config = dict(
    d_model=256,
    activation='swiglu',
    balance_loss=0.0117,
    router_bias=True,
    norm='rmsnorm',
    norm_eps=1e-05,
    optimizer='adamw',
    batch_tokens=[32768, 65536, 131072],
)
Below are experts of layer 2 (counted from 0) of a mixture-of-experts language model. Rows are named router (the router's row for the expert), gate (a neuron's input weights, with its number), up (a neuron's input weights, with its number), down (a neuron's output weights, with its number) and show model dimensions 192-255. Each number is 128 + 32 x the weight over its row's rms, rounded and kept within 0 to 255.
Before each expert's rows: "gets" lists some tokens that make up at least twice as much of what it gets as of all text. This comes from a sample of Wikipedia text that the model never trained on. Tokens count by the router's weight.

# expert 3
gets: ",", " and", " the", ".", " a", " The"
router [ 26  65 107  63  87 177 114 143 150  71 100 101 174  73 101 122 110  94 187 143 131 129 126 139 161 114 160 147 115 201 119 114 163 102 127 122 143 100 140  99 126 174  86 106 140 161 113 181 141  87 107 142 132  74 161 107 147 115 100 125 163 140 164 153]
gate22 [121 138 143 138 170 177 128 171 147 123 155 170  98 195 114 145  99 128 112 130 134  92 123  43 162 140 130 149 167 130 109 168 131 125 143  96 200  89  79 102 143 114  81 136 139  96 105  90 106 187  92 109 118 100 121 109  82 154 157  85 154  89  97 156]
up22 [ 64  84 113 120 118 154 141  97 159 141 119 150 122 112 130 139  92 120 138 111  86 193 137 155 101 122 168 148 110 130  90 157 102 175  88 136 124 149 202  99 147  83  85 111 162 129 151  83 154  85 135  76 124 121 111 135 127 110 167 114  98 100 138 124]
down22 [133 112 152 162 166 146  72 126  97 156 127 140 156  91 118  99 181 113 155  88 191 166  57 158 180 175 125  69 157 125 144 122 127 165 105 175  64 165 128 122 108 122  98 110 149  89 148 126 144 139  59 123  83 140 146 136 134 162 129 178 109 119 142  92]
gate23 [117 125 116  96 105  65  75 101 136 118 152 122 231 118 124 141 129 121  71 147 192 107 152 152  94  95 200 123 151 113  69 149 103 151 125 121 135 114 124  97  98  99 109 133 117  54  62 167 141  82 115 109 191  83 146  93 152 150  85 102 127  84 115  93]
up23 [137  91 132 147 205  58 193 161 162 123 105  94 142 158 137 149 113 183 224 151 166 150 107 147 113 113 127 128 120 111 132 144 115 146 140 156 174 206 194  79 138  83 124 168 125 145 140 112 117 119 155 117 125 159 124  83 165 126  76 112 109 134 209 153]
down23 [117  61 146  79 113  62 101  81 115 144 160 140 144  74 107  86  49 119  52 122 116 151 116 139 191 138 134 227 175 109 174 130  95 161 108 150 177 120 139 155 144 138 123 143 168  98 119 123 188 134 147  92 151  83 153 100 102 107  99 113 134 129 141 157]
gate24 [167  81 152 179  83 164 102 137 130 151 131 139 178  92  77 135 129 133 168 111 159 150 123 108 177  95 121  91 137 110 121 128 126 129 139  68 113 146 129 179 156 119 104 131 165 154 122  99 158 145 151 152 120  90 131 167 128 101 116 139 125 150 131 135]
up24 [164 135 157  88  44 127 136 101  83 102 123 164 138 157 123 122 133 139  91  96 109 126 106 182 153 122 113 196 117 171 128 134  98 134 129  62 147  45  85 136 138 130 152 202 152 106 172  64 145 160 131  93 110  79 142 168  94 103  90  97  86 135 135  90]
down24 [105  97 122 117 164 149 142 114 140 158  72 188 204  86 119 147  94 120 160 159  83 169 122  80 102 127 163  95  96 128 147  74  94 120 145 167 140 125 110  93 154 102 161 115 106 131  92 158  96  74 115 108 149  99 170  91 146 121 137 123 174 144 120 158]
gate25 [110 146  90 152 141 117 100 107  53  99 136 173 107 116 106 105  96 117 116 107 130 135 190 151 160 116  67  82 132 208 100  51 149 151 140 150 127 158 166 161  44 101 149  92 124 142 114 184 159 150  95  96 154 160 153  81 169 141 168 189 101  70 117 145]
up25 [146  66 182  80 148 104 177 169 101 162 145 120 109  95 119 160 111 111 155  77 105 130  88 107 155 155 146 139 166  94 162 160 161 144 117 116 190 144 143 179 165  87 150 101 104 117 172 141  90 158 120 189 106  99 161 116 155 138 119 137 149 123 145 115]
down25 [136 170 116  88 163 127 178  98 101 114 149  69 138  91 106 141  96 144 190 122 138 105 121 144 154 137 138 161 146  66 133 103  70 124 123 152  71 137  95 140 111 140 129 110 131 123 134 136 120 120 106 173 147  83 158 177 166  89 122 101 141 141 157 135]
gate26 [ 96 158 129 116  57 101  97 176 133  83 137 126 123  93 128 120 111 139 119 141 166 145 154 136 208  97  97 144 142 181 151 175  99 145 139  96 178 126 140 148 142  94 121  59 144  68 185 113 187 128  94  99 101 153 131 111 105 166 183 121  90 169 150 106]
up26 [111 123 128  48 120 155 145 172 149  98 156 154 178 105 125  98  93 140 126 201 145 144 162 114 133  84 111 141 120 209 135  84 123 199 126 142 106 170 125 156  65 104  87 118 149 108 155 153 166 179 144 112 113  89 126 122 162 196 171 156 147  77 176 194]
down26 [204  96  88 129 125 142 108  93 110 143 106 175 141 188 103  78 140 116 145 128 118 113 155 140 111 112 131 143  66 159 164 143 181 137 101 132 121  51 104  96 103 136 119 145  99 119 128 159 109 155 157 136 110 137 180  78 132 145 116 128 106  64 129  93]
gate27 [ 93  73 154 118 133  81 192 140 101  85  92 104 107 144 162 176 174 195 111 138 108 167  87  88 160 124  84 145 159 114 137 130 123 128 120 128 201 156 141 104 105 109 165  67 156 129 131 162  77  95  90  69 112 162  70 140  92 135 133 118 115  53  83 142]
up27 [147  59 137 132  77  96 150 122 119  73 118 176 127 124 129  97  95 106 144 138  97 168 111 113 140  82 146 178 127 151  97  91 134 148 109 133 105 115  67 113 143 118 114 116  70 169 107 128 166  98  85 104 125 184 138  81 104 124  74 140 140 155 211 139]
down27 [151 109 136 165  63  97 152  94 127 145 155 179 101 103  99 121 119 127 157 124 164 131  99 114 132 120 153 113 136 133  95 128 153 142  78 119 109 187 162  81 129 140 103 103 104 202 117 132 218 148  99 130 140  94 126 106 155 104 122 134 169 160 135 110]
gate28 [147 127  79  99 110 163 147 141 115 125 133 124 166 105 108  78 132 115 133 160 164  64 122 109 162   0 116  62  73 117 136 117 152 136 178 159 141 123  21 158 178 140 100 170 140 128 143 114 153 108 125 139 158 108  97 170 100 100  61 129 149  82 127 154]
up28 [143 144 169 108 121 136  92 111 102 117 145 107 104 140 118 125 126 169 134 177  56  96 159 184 179 114 150 131  99 127 168 105 132  53  99 111 101 156 148 110 107 158 127 118 108 141 171 130 144  90 129 122  92 168  93  49 154 139 160 125 106 173 150  63]
down28 [111  90 120 152  98 134 137  80 136 103 136 128  93 149 121  92 106 139 157  75  57 150 143 153 105 149  86 125  92  92 127  90  30  76  96 126 146 102  96  81 104 151 149 141 123 165 119 144  74 137 111 172 148 115 109  73 146 169 136 146 143 181 100 137]
gate29 [119 105 163 162 103 128 151 150 150 161 135 133 149  90 127 118 137 141 166 146 168 126 110  80 101  73 201  22 101 111  83  89 151 120 163 137  82 141 136 166  93 159 111 136 135 106 157 102  93 142 136 189 169  98 127 150 106  97 151 121 149 179 157 105]
up29 [ 87 104 131 100 149 133 140 132 154  59 103 118 102  63 124 108 205 131 106  91 153 104 139 134 137 105  69 121 103 125 136  68 135 108 126 143 111 159  99 165 146 167 111 107  97 162 114  70 185  83 113 163 115  78 120 111 153 118  75 151 135 124 124 133]
down29 [115 239 120  90 142 115 107 138 143  85 161 151 153  98 116 143 171  98 146 120 122 127 108 178 101 145 193 164 153 103 115 176 114 130 188 107 128 108  83  85  98 104 140 133 134 136 122  97 121 103 111 144 125 135 172 145 164 155 141 133 100 119 106 176]
gate30 [ 80  42 124 120 113  79 120 130 152  91 113  68 112 133 158 133 171 152 101 133  81 163 121 157 114 105 183 180 124 165 136 125 140 134 100 136 127 131 165  55 142 128 125 131 162 101  89 154 126 137 130 135 167 130 103 155 170 115  92 106 108 150 151 107]
up30 [154 109 155 134 125 201 109 163 172 133 136 122 124 134 167 138  96 167 158 155 112 156 104 117  85 165 144  92 114 122 160 155 141 113  81  89 134 137 118 144 119  66 152 155 102 170 148 141 149 121 101 135  77 208  84  84 167 117 119 141 119 132 112  89]
down30 [129  96 118 136 118 148 142 135 169 165 103 146  89 154  77 133 105 140 154  93 140 144  82 161 131 158  97 122  58 139 111 119 145 136  99 132 125 146 171 119 109 156 154 131 145 125 136 164 163 105 134  95  95 135 135 120 159 183 130 157 126 159 180 110]
gate31 [127 136 136 199  85 183 103 170 159 147 105 115 140 120 139 177 148 105 139 115 112 103 157 103  95 114 122 101  67 128  96 124 124 152 188  66 137 152  62 126 120 137 136 176 140 128 112 121  86 153 129 112 135 118 123 102 144 141  67 110 207 136  50 101]
up31 [149 113 110 169 148 200 137 129 182 117 152 115 203 131 141 119 128 101 112 100 122 150 147  65 103 129 102 161 162  99 142 115 136 111 114 128 140  98 112 171 134  54 202 138  72 104 183 147 149 147  60 176 191 136 151  79 100 115 176 132 125 102 107 105]
down31 [149 177 129 127  73 183 186 136 187 179 157 122 108 190 148 106 175 146  85  87 166 164 134 115 161 153 202  92  98 171 128 152 149 185 195 126 145  99 120  82 139 113 170 109 139 152 123 102 115 171  75  96 110 133 143 179 128  89 161 117 156 158  87 108]
gate32 [ 94 158  97  91  53 122 162 101 113 160  93 166 161  69  74 143 154  86 124  92  81 146 125 110 125 112 134 102 171 123 108 161 172 109 111 107 109  78 156 122 131  93 116 133 140  72 159 115 153  84 146 105 136  98 130 110 188 144 141 117 107 165 161 152]
up32 [171 114 131 148 156 135  85 129 133 143  94 132 104 128 152 110 125  94 156 135 127 172  56  75 148 178  39 156 137 176 171 104 182 109 120 102  59 141 135 100  73  96  84 174 132 132  90  83 163 140  99 106 119 130 127 113 115 161 120  89 100 104  98 165]
down32 [ 12 107 161 109 106 132 140 168 153 130 136 125 206 138  96 141  72 206 139 113 150 171 115 153 137 100 101 122 123 115  86 117 117  52 135 109 158 111 130 179 187 203  56  81 134 139  80 142 118 115 120 172 183  92 100 198 110 118 171 123 109 198 138 145]

# expert 0
gets: ",", " in", " of", " a", " to", " was"
router [137 179  85 163 133 139 152 123 133 155  91 154 119 102 131 105 168 161 147 144  93  85 153  94 141 172 147 192 156 141 148 118 120 131 129  81  92 141 117  65 120 117 112 152 133 158 121 151  80 108 128  95 102 149 132 111  89  97 216 134 153 101  96 122]
gate22 [136 143  97  50 115  98 130 199 144 176 178 167  95 124 104 110 168 143 165 103 114 135 143  98  94 178 142 155  94 119 118 101 158 135  67 162  96 138 145 130 105 119 151 127 130  65 103 121  92 144 137 169 151 141 102 161  97 135 159 143 107 171 139 131]
up22 [180 147 143 156 137 243  93  92 178 160 169 101 107 145 152 130 135 112 130 154 197 143  97 113 136 143 115 179  91 179 197 113  71 136 142  89 116  87  63 159 119 164 183 136 170 123 138 147  92 147 161 115 130 146 137  93 149 153 138 154 163  92 104 121]
down22 [155 125 128 171 105 132 101 197 202 199 151 149  63 124 174 119 151 165 107 111  89 115 100 120 126 155 118 141 116 185  82  97 144 108 175 109 127  64  64 171 133 118 127 169 109 183 149 111 144 118 118  94 136 114 144 115 104 167 126  65 187 164  71 113]
gate23 [107 178 131 119 115 126 145 122  80  87 131 130 125 129  49 113 233 152 165 114 143 150  94 100 184 178 142 149 136 107 178 172 103 129 100  52 128 139 167 104 135 136 192 153 123 177 152 151 106 161 115 138 143 156 100 108 189 104 174 120 151 114 139 164]
up23 [ 78 186  78 104 124 158  94 135 103 159 125 120 142 122 124 140 117 140 163 151 162 151 179 141 115  98 132 137 124 155 115  77 181  77  49  85 171 132 149 105 151 112 124 134 141  95 135 171  97  74 111 110 119 113 138 181 164 154  82  78 169 171 127 155]
down23 [120 123 211 134 147  77  44  96 114 157 128 117 104 144 188 150 111 122  99 159 100 196 145 111 142 126 118 135  77 135 166 134 133  78 137 107 153 169 150 113 147 192 152 118 178 131 125 106 152 153 109 118  47 135 115 129  96 133 105 147  88  93 107 135]
gate24 [111 114 146  94 114 114 170 151 142 156  97 115 145  60 116  73 156 122  98  94 127 117 143 138 173 171 115 130 170  88 115 107 123 147 157  99 146 116 176  77 122 130  94 169 153 151 119  84  99 149 120 101 108 162 124 110 154 145 125 133 131 120 125  74]
up24 [158 172 135 118 140 142 142  67 153 101 115  97  87 176  82  49 202 119  87 172 157 192 133 132 125 159 158 148 144 137  74 176 153 127 115 118  98  92 140 180 118 128 103  96 128  98 165  97  93 109 121 149 113  99 140 149 113 143 118 117 175 133 106 106]
down24 [154 122 156 111 134 121 120 109 117 109 146 110 104 199  93 144 141 174 152 122  96 135 137 178 108 178 138 139 126 132 176 143 147 141 163 113 141 121 145  83 147 172 132 118  78  69 186 110 186  64 177 130 125 134  96 147 163 148 109 102 131  90 121 135]
gate25 [186 124  90 118 173 131 118 130 153 146 184 128  95 101 120 135 119 154  61  83 116  98 141 161 179  97 120 109 140  61  75 106  87 194 119 123  75 111 109 129 166 107 104 104 102 107 127 171  86 169 139  94 109  80  96  84 112 105 160  97  82 123  86 134]
up25 [112  92 192 139 161 139 111 116 126 120 144 136 122  92  95  54 108 106 139 111 137 193 102 114 129 146 127 130 166 155 182  81 198 113  87 160 121 109 174 177 161 142 141  97 152 117  94 211 171 118  57 143  60 156 143 163 113 174 184  65 153 120 112 192]
down25 [145 133  68 102 148 195 121 130 135 140 129 120 129  86 132 166 173  89 153 112 147 162  82 122 139  94 119 153 209 136 162 122 148  68 150 125 129 136 116 182 116 128 115 134  84  73 138 145 141 118 150 150 115 119 123  48 113 124 126 136 133 142 137  92]
gate26 [109 121 132 153 101 156  79 217 147 209 109  80 140  75  64 141  88  79 193 164 169 148 167 133 128 195 142 111 196 118 165 167 152 104 140  89 161 132 188 163 141 151  98  87 138 108 126 116 115  71  66 113 123  95  54 116 119 142 133 145 145 117 141 218]
up26 [131 137 113 139 175 128  96 179 149 142 128 137 109 157 123 174 154 154  80  79 155 134  95 136 149  84  62 120 186 146 122  97 164 182 118 115 151 183  80 101 141 153 176 144 141  27 106  69 142 191 132 140 118 113  95 134 152 136 185 104  97 112 141 131]
down26 [152 133  69 146 173  94 113  88 129 134 122 145 144 111 135 103 112 138 181  76 195  75 110 147 144  44 158 147 102 123 138 121 110  97 133 132 180  51 135  92  96  95 171  90 154 102  99 150  92 133 156 123 102 114 221 152 119 127  90 123 171  93 112  76]
gate27 [117 128 110 144 131 109 113 139 171 108 116 112 111 201  96 169 130 115 122 198 160 132 176  98 182 141 142 138 129 135 134 186  72 133 111  38 176  78 136  73 117 118 119 122 138 125 198 152 176 122 121 134 207  89  72  89  94 154 118 158 135 126 135  79]
up27 [129 135 143 149  95  87 119 142 131 117 121 103 177 109 116 126 151 124 143 165 105 136 121 121 172 104 156 200 149 135 113 112 155 136  83 156 138 124 120 114 128 116  49 131  94 154 117 124  96 148 116 151 145 148 121  91 174 128 153  98  89 156  80 112]
down27 [170 161 125 113 102  97  85 117 119 183 166 113 171 128 104  70 191 129 117 108 154 117 124 136 149 114 162 184 187  81 114 106 123 121  78 176 139 105 119 114 139 124  70 140 166 192 144  92 181 129 115 130 160  67 118 190 155 133 133 114 129  61 112  98]
gate28 [161 151 116 114 139 130 115 105 145 177 126  94 163 117 114 121 106 162 128 145 150 114 138 121 145 124 110 174  54 110  90 115  57 102 143 134 158  88 109  89 145 151  92 167 124  92 119 159 177 161 151  85 136 122 122 136 159 156 175 156 169  88 121 189]
up28 [ 87 118 161 141 152  99 106 117 100 126 105 134 108 154 129 119 108  22  84  96  99 131 103 189  92 143 157 160 128 145 104 115 173 136 132 155 128 141 173 130 100 132 123 148 178  97 112 134 128 140 109 132 112 151 141 127  98 125 116 104 131 130 161 113]
down28 [139  52 162 111 117 167 110 159  76  95 136 118 158 114  95 157  97 145 149 130 172 113 205 145 156  83  90 113 122 149 106  68 229 127 106 132 144 111 174 102 132 105 105 141 120 141  96  91  70 151 110  96  93 117 116 132 126  69 108 133 102 174 148  85]
gate29 [ 96 146 111  99 111 151  93 113 178 175  93 139 134 157 129  93 189 130 144 151 123 138 137 162 139 103 139  61 115 213 126 207 118 115 109 107 132 127 214 118  89 136 128  81 127  90 122 193 142 118 108 116 154  53 108 150  93 145 125 182 162 228 109  88]
up29 [ 92 120 132 117  99 125 147  90 127  78 122 153 132 134 139 141 108 118 139 153 118 131  93 123  87 170 165 109 150 103 146  91 184 135  70 176 100 119 139 128  86 182 141 151 176  84 138 147  88  67 122 201 158 108 152  86  95 110  93 133 133 119  88 104]
down29 [141 103 149 113 143 124 122 196 110 188 179 179  73 140 159 129 109 113 125 152 140 110  22 157 114 117 135 156  93 173  35 124 100 102 116 124 124 154 153 167  84 109 151 128  81 113  63 138 118 147  52  99 107  76 119 118 143 128 155 149 198 140 134 122]
gate30 [157 106 105 119 152 132 178  98 143 173 125 125 116 166 133  91 129 166 120 108 145 108 143 119  75 161 128 135 140 121 123 115 154 159  76  51 154 108 156 116  81 166 174  86 109 123 177 144 146  80 138 181 205 148 115 106 199 154  86 179 156 151 199 120]
up30 [105 129 208 113 155 198 139 154 202 148 179 197 143 178 149 158 104 157 138 156 115 116 121 128 154 121 136  90 129 187 171 142 101 130 117 102  70 142 155 178 122  96 110 122 110 125 148 116 125 163  83 123 129 105  85 140 116 153 164 153 142 164 137 189]
down30 [139 123  41 157 137  94 134 146  70 121 122 163 108 128 127 162 199 115 151 143 172 122 111  97 162 105  97 185 107 155 133 128 129 173 148 163 111  76 145 152  87 145 148 128 111 136 145 146 120 125 114 135 160 106 118  81 126  77 131 122 136 105 169 100]
gate31 [114 150 166 153 148 103 115 105 158 156 167 156 144 123 122 138 150 149  97  88 138  66 157 109 142  76 108 138 173 127 157 162  68 103 126  41 143 175 173  84 122 141  96 117  95 139 214  94 132 131 110 112 180 196  98 127  70 143 118 146 130 175  85 142]
up31 [202 109 105 101 139 172 134  96 147  83  76 132 125 161 106 162 117  79 114 145 183 139 151  98 103 124 148 152 132  74  73 124 128 123 118 198 178  89 120 166 127 157 119  84  93 140 158 143 133 117 140  82 101 103 130 147 177  93  88 140 134 162 123 135]
down31 [163  74 110 183  98 158 173 180 128  96  85  22 121 102 121 176 106 172 141 148 135 129 205  86 126 128 180 161 168 158 167 164 151 124 143  93 148 142 114 142 146 113 125 127 119 139  92 102 114 112 167 129 141 100 136 125 119 141 172 157 129 139 130 121]
gate32 [150 134 173 171 128 115 115 156 120  84 113 111 146 184  94 108 182 177 125 159  86 138 135 147 162 137 152  56  62 104 113 140 147 161  97 170 124 152 141 106 160 140 139 185 134 102 104 154 113 132 137 101 170 119 121 106 136  95  68 184 203  83 127  66]
up32 [112 112 125 168 110  89  53 182  95  91 162 146 158 106 124 143 119 116 169  82 108 108 142 158  97 103 172  93 132 157 131  89 132 176 120 134 105 103 121 141 122 178 114 115 187 153 133  92  97  79  74 120 104  73 149 117  98  83  65 113 148  62 116 149]
down32 [151 105 150 175 142  71 108 170 114 137 100 170 159 180 111 135 164  97  82  95 107 113 127 142 156 111 177 171 145 119 125 109 164 124  57 137  90 105 182 142 111 106 109 144  99  74 103 140 161 150 150  72 140  82 106 131 134 181 162 168  93 134 119 112]

# expert 4
gets: ":", " in", " on", " to", " with", " from"
router [114 101 132  67 111 113 119 149 127 115 160 108 111 136 155 156  70  94 129 126 111 135 147 155 138 136 140 106 116 125  73 129 108 129 117 155 133 143 120  74  92 148 158 129  84  88 169  94 144 102 112 121 112 132  83 186 148  95 143 159 112 105 134  40]
gate22 [124 141 133 149 106  96 136 133 133 125 103 128 132 172 134 127 127 100 135 125 109 179 157 140  63  95 112 175 125 118 186 126 145 120 147 129 167  79  72 157 142  92 177 149 193 120  56 107 126 113  92 132 123 115  74 151 111 116 125 147 143 120 128  59]
up22 [ 96  88 104 190  97 150 169  95  98 161 141 197 116 158 126 102  60 134 158 121 149  28 111 129 111 143  73 183 152 114 136  78 112 100 104 133 159  78 118  83  98 117 120 118 153 177 128 129 133 145 141 109 152 110  69 134 119 119  69 124 123 138 112 138]
down22 [124 137 117 113 148 140  77 149 144 144 109 140 134 169 159 120 176 106  82 116 169 114 123 120 118 124 101 171 151 143 123 116  76  88 146 115 120 122 153 156 108  90 188 150 150 133 160 217 105 123 105  95  88 163 172 108 168 169 147 123 165 110 150 166]
gate23 [104 158 170 125  97 140 160  97 167 198 137 112 153 148 130  90  86 147 145 116 127  93 102 149 182 155  99 168 121 164 124  90 136 107 111  98  90 173  99 192 116 105 112  93 131 114 131 203 133 178 116 148 160 109  64 199 150 118 193 174 103 153 168 134]
up23 [147 139 102  85 155 148 137  98 136 137 166 105 167 155  88 152  33 120 145 156 133 133 112  93 149  52 127 121 137 153 146  80 161 142 157  79 126  84 109  95 123 130 150 121  96 135 126 149 102 179 138 104 164 120 188 108 158 109 132  96 178 102 112 121]
down23 [191  71 139 112 153 173 107 101 148 111 140 120 162  88  63 101 140  89 136 169 148 175  89 178 128  82 164 130 111 145  55 207 113 129 153  79 138  96 123  52 188 149 127 111  93 115 122 157 121 158 175 145 135 121 188 114 142  93 111 100 141 163  63 122]
gate24 [ 99 114 130  87 101 106 174 151 134 112 136 155  86 120 114  90 108 139  91 179 149  91 153 163 177 111 163 131  93 202 148 124 147 161  91 148 107 150  95 128 134  54  95 149 137 123 104 119  86 126 115 173 115 109 107 161 177 116 192 124  86  81 123 133]
up24 [124 145  54 108  70 169  68  88  99 133 111 166 112 170  82 171 126  69 156  99 161 132 161 109 153 131  68 122  87  89  60 108  29 135 159 109 157 108 146 126 153 100 127 136 145 138 132 162 110 106 117  66 122 106 141 126 113 121 114 130 137 121 120 123]
down24 [151 126 123  61  67  90  77 113 120 156 136 111 126 113  65 147 132 142 156 107 142 161  82  90  92 190 141  89  90  54 103 149 117 154  82 141 156 149  89 137 157  93 110 126 155 106 126  95 142 163  98 105 134 175 163 116 179 164  99 148 122 153  87 145]
gate25 [101  99 125 128 110 119 111 120 105 124 102 145 127  99 118 181 130 146 106  52 152 166  69 160 138 116 135 157  86 125 168 154 108 133 133 170  83 118 124 159 134 139 167 119 136 146  93 138 140 133  93 142 128 128 119 140  92  94 152  66 105 160  91 120]
up25 [153 111 110 114  97 133 117 211  40 120 150 118 122 157 143 113 122 122 113 120  71 170 119 130 121 107 113 111 101 166 105  99 116 132 133 118 119 124  90 105 165 195 126 161 204 203 108 115  89 113  90 156  47 193  82 127 142 129  77 168 178  91 142 129]
down25 [100 126 114 112 105  82 150 134 160 145 122  78 148 150  83 148 137 129 107 142 132 102 107 158 184 114 159 112 177 118  93 140 144 130 157 110 153  81 139 144 126  90  92 123 104 176 118 127 152 108 133 124  67 118 182 105 113 107 148 123 122 125 187 128]
gate26 [132 112  96 132  82  89 118 121 143 143 148 101 111  66  96 120 139 130  96 132 137  99 100 144 142  81 174 134 155 100 142  69 133 123 109  95 139 149 145 105 188  49  52 146 104 109 149  82 188 131 146 162 186  80 192  79 125 145 103 147 114 200 124 121]
up26 [162 114 134 169 138 114  38 143  61 122  92  95 152  92 145 146 107  93 112 131  91 140 153 119 137 117  76 160 107 112  95 112 148 124 100 151  79 125 100  72  90  92  58 128 135 100 126 127  97 117  83 118 155 112 148  91 137 159  95 142 116  96 109 141]
down26 [125 105 128  65 115 126 142 142 140  73 167 132  27 112 110 155 109 163 150 112 125 104 128 134 119 188 141 141  96 120 132 134 130 164 116 141 133 125 111 138 131  89 166 145 111 113 107 137 105 147 141 144 167 110  82 109 126 152 122 141 193  83 160 133]
gate27 [ 73 177 163 120 141 128 112  93 169 149  99 152 141 108 185 126 136  95 107 124 106 164 124 160 175 123 121 139 135 106 123 166 127 126 109 120 110 179 162  93 142  57 121  66 121 114 141 121 102 123 125 141 145 176 116 147 141 129  84 132 124 166 118  95]
up27 [133 152  70  83 137 156  94 103 124 166 145 109 163 130 149 110 125 151  79 112 111 149  93 159 129 142 160  99  87 149 100 165 136 108  93 119 145 126 128  99 132 192 126 157 133 119 101 160 128 172 176  80 131 155 147 103 112 174 107  41 122  72 153  80]
down27 [169 185 112  87 100 132  89 101  48 128 114 177 144 145 159 100 107 164 108  72 119 109 123 157  67 164 104 172 112 113 128 117 140  96  62 133 118 142  75 112  97  90 137 144 151 152 127 146 170 119 154 150 161 144 131 162 133 157 167 114 151 120 125 125]
gate28 [ 83 138 176 105 175  75 131 134 109  74 181 161 102  80  86 133 177 119 115 138  99 129  74 105 120 148 174  65 167 153 224 128 126 110 150 145 172 126 145 159 173 132 116 116 196  84 140 154 140 105  75 114 136  98 122 173 119 103 165 118 122 172  95 165]
up28 [162  82 152 144 130 128  99 122 147 113 155 132 111 104  69  75 118 113 119 133 137 108 163  71 130 127 172 139 173 127 149 178 117 116 103 119  93 135 140 188 124  93 143 109 130 147 152 109 153 140 136 111 105 161 154 151 164 148 147 138  93 194 163 155]
down28 [ 90  59 178 154 134 119 134 139 117 175 119  87  66 119 112  64 140 197 151  65  41 153 181 117 112  82 106 141 146 107 100  78 111 188 175 162 178 144 158 124 159 102 150 115  98 108 105 185 110 131 117  99 108 132 161 158 119 134 133 139 133  98 162 108]
gate29 [170 106 116 155 160 122 164 160 207 107 174 154 123 130 135 173  74  81 158 153 110  98  94 196 141 108  99 171 175 194 106 148 124  85  57 145 124  93 114 135 135 167 186 116  81 127 146 118 140 131 163 136 100 180 148 172 131 142 148 135  99 182 135  95]
up29 [ 93 134 156 174 143 124 147 126 105 145 130 119 180 135 107 180 105  86 100 109  94 103 184 181  90 121 150 130 156 154 135 145  97 145  93 119 167 112 127 103  70 141 130  98 156 122 144  53 133 159 187 166 133 176 112 115 133 163 129 139 129  62 168 166]
down29 [138 116 135 147 134 101 123 124 112 148 167 126 171 128 124 143  79 145 128 138 142 169  61  88 126 157 100 130  99 138 135 134  84 152 114 110 125 102 115 146 124 173 128 170  43 141 172 228 148 155 131 130 146 145  97 167  85 173 144 153 213  77 159 123]
gate30 [ 92 114  86 104  74 100 109 174 128  94 100  59 142 150 172 130 136  48 124 107 136 125 151 106 153 199 172 122  97 137 143 200 147  86  97 144 135 110 172 137 127 168 101 124 145 132  83 108 116 107 138 118 116 135 150 167 120 130 102 108 134 146 181 110]
up30 [179  92 177 123 168  91 166  82 129 189 111 138 138  50 130  88 107 146 154 121 144  75 117 107 136  80 149 160 150 101 173  85 118 103 127 145 116 114  92 140  77 131 157 150  33 218  92 146 189 113 135 159 165 179 145 134 101 162 130 165 117 141 102 138]
down30 [ 86 103 145 148 156 111  97 146 120 158 139 141  71 104 116 113 130 128 122  84 153 147 109 153 150 133 155 152 129 203 128  44 196 133 102 127 159 118 118 130  76  83 106 119 129  92 176 127 152 136 112 103  93 109 130 109 145 128 120 119 140 128 139 144]
gate31 [ 49 147 115 153 110  84 139 177 110 122 109 125 149 127 102 126 140 161 174 132 145  73 146 151 108  83 171 155 120 140 154 136 102 106 112 119 156 142 196 140 100 140 148 120 118  95  91 150 162 135 186 124 143 129 121 132  49 127 148 155 119 169 144  99]
up31 [ 55 131 205 164 194 116  69 170  99 123 115  61 157  95 124 162 168 113 179 105 140 133 128 108 148 134 114 144 116 102 141 119  95 166 153 118  42 114 115 207 110 154 154  93 135 169  81  83 142  91 145 105  76 138 114 145 160 108 134 158 161 125  59  81]
down31 [167 142 145  94 162 149 153 130 101  99 111  90 140  94 150 117 134 154 154  84 137  31 173  79 139  83 129 123 110 169 110  95 118 142  90 111 168 113 115 167 156 189 148 174 120 145 194 124 159 136 165 128  83 101 119 162  95 188 102 224 104  94 138 157]
gate32 [182  98  80 115 156 113 133 144 144 153 105 139 107 101  84 153 103 156 124 113 210 117 125 157 161 125 167 112 120 149 126 119 132 139  41 166 117 136 154 108 155 154  98 159 117 182 137 120  28 144 156  85 138 116 121 177 138 151 135 166 130 199 158 135]
up32 [152 167 119 111 116 181 118 157 118 120 138 108 120 157 139 158  85 137 128  83 147 114 168 116 142 130 108 119  74 115 111  77  58 104 127 168 152 125 128  95  68 155 115 137 133  91 162  95 151 129 187 140 151 107 170 102 125 105 123 180 105 117 117 178]
down32 [ 97 181 132  91 167 105 124 112 137  53 160 110 113  96 193 131 146 211 145 148  81 104  88 117 109 193 141 122 181  97  84 147 103 140 117 131  70 133 118  99 192 107 160 140 141 142 132  67 123 127  73 209 151 164 119 136 225  79 147 168 142  76 117 112]